Weights of a small mixture-of-experts language model, trained from scratch on English Wikipedia: 64 experts in each of 19 layers, 64 SwiGLU neurons an expert.
Below are experts of layer 13 (counted from 0) of a mixture-of-experts language model. Rows are named router (the router's row for the expert) and show model dimensions 0-255. Each number is 500 + 50 x the weight over its row's rms, rounded and kept within 0 to 999. Numbers have three digits each.
After each expert's rows: a language model's description of what the expert responds to; "comes before" lists some tokens at least twice as common just after its tokens as in all text. This comes from a sample of Wikipedia text that the model never trained on. Tokens count by the router's weight.

# expert 2
router:486521501454523480406470416543463496501454507497426436558473494520480481541465434507561517470463459425513473445553542582458401440535433566490468505556450417508494505403473511603470462534529554504492523491427475502488517460537513548501515500625442522565506621579479589499560493420588526535496397439428534522557435506499468439520501507467591464457515569407477438443498496433585467548433494457384499516510523532476487527500559498483522597584445518602514470433527506471508606541472413400477501513456467447504366441536473528425490354521463453537470486500510517626512538465550417393461477581401533460557419479423453436492530526464486452528372479468530459523468530479402497520505550560462487474506435561514528504461514403491470477502512512509524562486482542524451459543478530
Tokens in sports tables and infobox fields, such as pipe separators, ordinal endings, unit abbreviations, and labels like Coordinates, Goals, Website, Runners-up.
comes before: ":", "\n", ")", " (", " /", ";"

# expert 63
router:522426547476542455425474465511454486514541456515428509622454528553552556518426468549500470426480482434527422477607580513398455539532467570443463503518476504507462457446534502545402462569509537498441561556500478574497472447611485523441515562547455546543541558508449580450599487432506483534501413489490550513505521473476442449470405512487587428463424503376443445378570508455521472611460457445466498472509562515376541533434559505546542545528413535559507461431538600507483545510425451449509446531443483411479450457481458457433527409558428474538469446428455474601576513434475497435471476577431528501615467452459553502436544524443514500518471491441546512484469524448468482623516531517494469456543481494494566520444439432474460552487568520425520545453474543519481495468462525
Line breaks ending list items and table rows, plus wiki heading markers such as ==, === and prefixes pre, post, co.
comes before: "-", "\n", "|", "==", "The", "==="

# expert 62
router:543482562441529506458474510537460457443517490525440466577405487502529560492481504522565485444531467426559468513526560557452451498503499554520467400587426440465454488439512486475474440525533546536482611523445536556470477504536443574466558552558498522537550592593452524446550586465464458549508448478482567531518463454459453438531473476557518527478498562426498470404552596511576447535419430541504536418539530560465547550481549495576554560523489564544526448415525571474438560544507504433554473514477454499427472480471438455458448439508397499558438500501451408602540556505536450429480484589451557478561456480406491468389509550401529466549412444506557522535497547474466488527534565519464464426515412566460541543453469443445473504458561571451587626480419618543445495495448553
Digits inside four-digit years in birth dates and species authorities (1976, 1796), plus subject pronouns he, she, they.
comes before: "9", "7", " was", "8", "6", "'"

# expert 28
router:542507507432591474434455448503484436529542464528483481503403535513493571571457479528517453482460408442525408456485556521443382458539489534425474480565451505470445444466515503506488474540554549538473555504501455502504494451564471491465511561512463488483531610510428558474596573479474437567511424507473552536522439516492503468504488524534597416460466536379491448438536553437539480541428491475457473466543499569432500465398512519530549536517440526547518473445558527475441603540482443397525483506433455470490480467512473498454513351574435452553442471462441475633572546469491409440496415623434534455540445465434508429460536553437500525507433408467553498509452584445393474519552577525435424437522458535508543573450403485506468508459562525455516541440466559543422472550446547
Opening parentheses after names or places in lists, such as "(born" or "(now in", plus line breaks before headings and tables.
comes before: "1", "-", "|", "2", "born", "="

# expert 14
router:588448500454550469500445457539439464472561521521438468536433578574556535566492484525523478481456485429519427465532527640452457523543423590478461443551425461533457516515565442518478444547545539542421549516436485502540437499536427529432508568599480570538540505592450525515539485435529474499576436479463517580498420486436481502528431505547570521445497623382454466421499580483545458536464415400487484473563582529481537567464555554497579558516435551525518502445535563432479548559464503425521484526508398513456488486452474485483529481577499433526432459445454508528613550456550450404430489549435541436540463413481549478476522480417561474519443478479524522444467505490443511552535553526428374449539452545431516575441502439475485567482556557451514560481473497529454405481454561
Singular common nouns after the, a or their in prose, often before a plural -s, such as house, train, station, tourist, achievement.
comes before: "s", " of", "ing", "ed", "d", " in"

# expert 42
router:558461503433527500419446485571492496484565385533421439549440534502542500545504435539560422493466484460599463521591613554453472479515455519403448476531455455448466432483591473523486508545491519529447536525490509460496473455533530535379518532549519534569530649528417620447510471465568448502534476457424508565507459511516451464543473527499496488485491562413471416473526491452620428542431427494472500500541542550452542482470545507525506542571386555554548491482499546480493580514464474417518498507417445472508448441526464434486473441578497449597501429489498491663525557524479496408446420566495495474588488520453495492452507483426498500527410458483545470497459582498442458509542549520500459479487410534456590536432457452451509586529565539430536586505432510563486481462429591
Line breaks, spaces, digits and header words in Markdown tables of elections, sports and census data, such as Votes, Candidate, Result, Apps.
comes before: " |", "|", ";", "---|---|---|---|", "|---|", "|---|---|"

# expert 16
router:481442538468521452457426473536467481466570454525409429603446447499550550474471477518526476461412444456612402443589506616439501583513482584488440514546491424506481471451573443536460464604553557538450532501425447519448470463486486530466516568535419521514541632563425536448539525481545465519465483503423500539509493504474486453540477521554592515472443540458455418460585580429575474560436454489390513433518509515450554578473478522550589507586441518489559414455541557400443552568468457508481416554468506505456459509423482456464450389500454497546431461468530435565538542464507452514493491550467498413559373482442486452452492552498508486561470428451530479504514545503463479540525612536481452509552479560479562555458474485503507572469531532451484558418473548571479405495462510
Digits inside counts, scores, vote totals and review numbers, plus spelled-out number words such as three, seven, several, few.
comes before: "0", "9", ".", "th", "–", "8"

# expert 46
router:508535578503552465463482434518476492525505511516491411578445483518536537459501445576545450444512425410578471470495536552409439508535491501476442499516414485436446487487518445550432420559526524505480502572403484517482454453543450519449513569566495543540616519556462566482501499423490488539485494479440537543509470450526446464543432492550521466421506541406438531393539533513545478563403438504478518433542602525409520490441627490579595530511451534499546466441475556460447583508471503473518483528497400505511440467454444495476467381600404442548416431454488483559511542440570426479450459541495518499574421472439513469455526476457550371601448451448515518445428583486454483553554570514431447415531431561460538507466509472438452583463546525474546536463492527493482457551412550
Institutional nouns such as television, military, research, football, Army, and the middle digits of years in dates and tenures.
comes before: "4", "5", "3", "6", "7", "8"

# expert 22
router:566448581420528479510446496554453438522518507492452470504493543523531510529426492553566452464416487419532451454571573601478457547503494582479502495550469433511520423469555451440476441540496564482409524539524460556462526498546413551474505502603440509542508619585461511501612534492554498461525437472491570503507429502423453460535461552539584521460495569378486431460511603467566414541423474494453509409556590537503553584416537508543597627553415557556540523505526553483477524541456452498496452510430403425480462458481485447431533436562457450500435488502469482546542555486532425482475435551489490434612447481453509448414524485499572484551491495457558539441465538405439489553546546538482473508475458464434571560454475446430505534471519495404561503440490498539544436465447512
Common nouns after "the", "a" or "his", especially of time and condition, such as year, season, war, home, age, day.
comes before: " of", "s", "ly", ".", ",", " in"